python train.py --normalize_top_k=false --balance_bias=false --router_z_loss=0.0001
Below are experts of layer 11 (counted from 0) of a mixture-of-experts language model. Rows are named router (the router's row for the expert), up (a neuron's input weights, with its number) and show model dimensions 240-319. Each number is 128 + 24 x the weight over its row's rms, rounded and kept within 0 to 255.
Before each expert's rows: "comes after" lists some tokens at least twice as common just before its tokens as in all text; "mostly gets" lists some tokens that are sent to it at least half of the time. This comes from a sample of Wikipedia text that the model never trained on. Tokens count by the router's weight.

# expert 6
comes after: "0", "9", "1", "2", "8", " ("
mostly gets: " January", " April", " March", " September", " July", " June"
router [121 154 110 152 129 118 100 171 148 107 100 117  99 121  80 139 123 174  63 128 130 131 178 123  76 151 144 127 102  80 181 126 100 166 168 168 135 145 123 158 133  88 114 158 165 117 144 116 134 184 112 110 142 145 113 146 126 143 125 154 121 118 101 126  99 152 119 187 116 110 133 148 142 149 129 204 109 166 166 125]
up0 [131 145  98 122 127 157  76 110 122 106 130 138 131 110 162 111 143  91 111 135  98 102 134 113 124 136 126 166 124 125 142 137 133 117 130 122 136  76 112 117 126  81 150  76 157 148 149 131 154  92 133  71 124 129 128 147  98 102 108 140 126 137 123 144 184 132 148  98 117 178 129 120 123 137 124 104 127 134 138 111]
up1 [ 99 144 126 140  94 136 149 134 132 151  90 128 113 126 113 108 140 141 120 119 101 122  62 118 140 138 192 107 174 129 140 130 125 160  86 107 124 128 165  74 142 139 125 185 130 120 140 126 158 107  91 134 135 150 117 138 150 170 114 169 115 122 134 126 154 132 105 121 121 139 118 111 126 112 114 140 117 134  98  70]
up2 [145 137  95 178 123 162 150 127 135 126  59 120 137 126 110 162 143 131  75 154 100 124 126 145 121 151 147 140 104 107 175 113 151 144 135 128  68 114 102 136 137 124 163 125 174 117 165 138 130 152  98 114 125 117 136 131 121 143 101 163 128  94 101 127 133 132 107 170 120 124 134 102 115 129 126 104 112 161 155 156]

# expert 3
comes after: " the", " a", " of", "'", " in", " for"
mostly gets: " a", " his", " its", " their", "The", " this"
router [158 170  83 139 100 144 137 155 131 140  95  85 103 113 116 128 163  90 128 124 138 125 123  92 135 140 117  73 111  98 101 172 124 116 113 155 134 128 114 112 153 106 129 119 133 181 131  84 105 143 118 111 142 150 158 110 129 156 155 163  97 142 118 113 112 136 123 125 134 126 102 154 159 124 116 157 166 117 138 149]
up0 [169 115 130 135 123 106 143 118 162 122 121 115 128 133 142  75 127 138 111 129 119 133 113 100  67 142 188 147 107 126 129 154 162 128 177 125  99 135 134 100 129 125 170 117 158 127 146  94 109 120 120 115 135 128 143  91 140  86 137  88 120  91 111 145 134  98 129  99 139  95 123 118 104 112 149 147 167  72 107 114]
up1 [203 174 105 105 119 125 141 165 110 120 124 122 135 143 138 127 126  92  84 132 184  94 130 118 129 130 124  80 118 118 111  88  75  86 150 162 127 144  84 112 121 121  86 136 171 149 156 124 167 125 130 126  95 134  93 117 131  82 127 100 125 118 136 118 147 131 127 146 150  98 115 116 102 128 134 133 115 142 120 121]
up2 [126 128 127 132 167 153 191 108 121 125 143 132  64  79 127 126 105 110 128 123 124 123 108 142 165 141 148 123 127 145 144 122 142 142 115 130 102 103  75 163 138 132 127 176 111 142  93 118 104 145 130 122 153 144 118 126 133 122 168 121  96 188 121 134 138 165 152 166 114 144 181 161 140 134 112 169 117 124 116  96]

# expert 2
comes after: " ", " |", "1", "|", "2", "3"
mostly gets: "′", "″", " −", "_{", " +", "_"
router [143 161 149  94 129 153 170 111 125 129 135 129 123 113 132  97 161 102 148 129 160 141 118 137 112 144 147  56 132 121 169 118 121 117 117 124 138 109 124 130 132 125 119 126 153 160 129 124 120 134 112  94  76 147 165  83 103 138 125 121 133  99 128 100 133 133 145 155 121 115  68 139 101 100 134 153  90 123 128 154]
up0 [138 122 109 139 141 130 125 163 151 112 113 139 141 136 134 101 126 108 127 134 113 139 140  87 104 103 135 106 109 125 170  77 126 125 132 122 169 148 155 165 120 136  73 127 131 115 152 143 129 137  64 130 128 100 126  86 148 128 134 135 120 124 139 166 173  96 156 133 132  99  67 133 130 114 138 146 136 137 129 132]
up1 [121 133 145 124 129 122  85 116 132 116 109  92 134 163 184 137 153  90 155 129 121 148 159 117 130 114  82  89  85 120 120 145 167 129 121 132 116 152 184 166 126 147 162 140 197  86 123 168 103 147 116  63 129 124 151 122 111 142 118 158 130  85 142 115 119 112 166 130 133 114 127 135 129 106  93 142  89 142 140 120]
up2 [104 142 103 170 187 189 143 102 156 147 154  94 144 122 125 146 138 137 131 107 149 118 166 147 123 130 106 124 137 142 101 170 107 109  62 118 134 124 137 126 121 164  99  89 111 145 111 127 119 131 137 127 132 132  86 150 101 103 111 139 131 118 135 116 111 143  83 127 152 143 122 138 128 152 144  94 125 109 157 130]

# expert 5
comes after: "\n", " |", "==", ".", ")", "==="
mostly gets: "\n", "==", "===", " ==", "---|---|---|---|", " ==="
router [137 138 108 113 108 123 141 118 115 111 118  92  89 133 121 170 141 102 121  90 152 155 140 121 102 146 155 106 106 114 109 137 152 136  97 139 134 133  90 136 141 114 114  98 131 140 133 130 120 129 110 118 127 148 128  79 128 136 135 168  95 160 140 108 115 138 144 125 136  71 160 115 121 102 163 143 108 154 154 154]
up0 [ 99 108 125  81 130 132 145 163 112 106 152 135 125 128 140 121 118 121 155 145 159 149  72 144 141 112  80 115 148 130 126 149 130  88 138 132 128 130  78 145 172 103 129 130 104 150 105  93 112 148  54 126 106 131 128 121 155 126 129 127 116 151 119 113 134 144 119 119 104 151 133 109 183 110 181 103 100 169 147 112]
up1 [133 119 133 139 130 145 124 155 130  90 134 110 123 127 135 135 124  51 141 132 111 151 180 103 162 134 128 180 114 133 116 134 150  92 133 124 137 113  50 155 140  89 120 163 113 118 152 113 115 102 129 114 148 125 103 142 130 129  89  79 135 132 146 155 138 139 151 120 124 122 188 132 101  73 140 107 123 125 144 137]
up2 [131  94 128 131 110  92 132 139 150  82 118 169 198 114 137 128 137 131  84 125 153 137 127  97 162 131 164 100  80 128  87 173 147 149 117  95 118 114 105 115 128 135 145 112 135 130 125 148 150 154 131  85 118 177 101 163 130  92  86 121 113 125 162 128 132 130 114 112 136 111 140 127 105  97 143 181 126 132 137 124]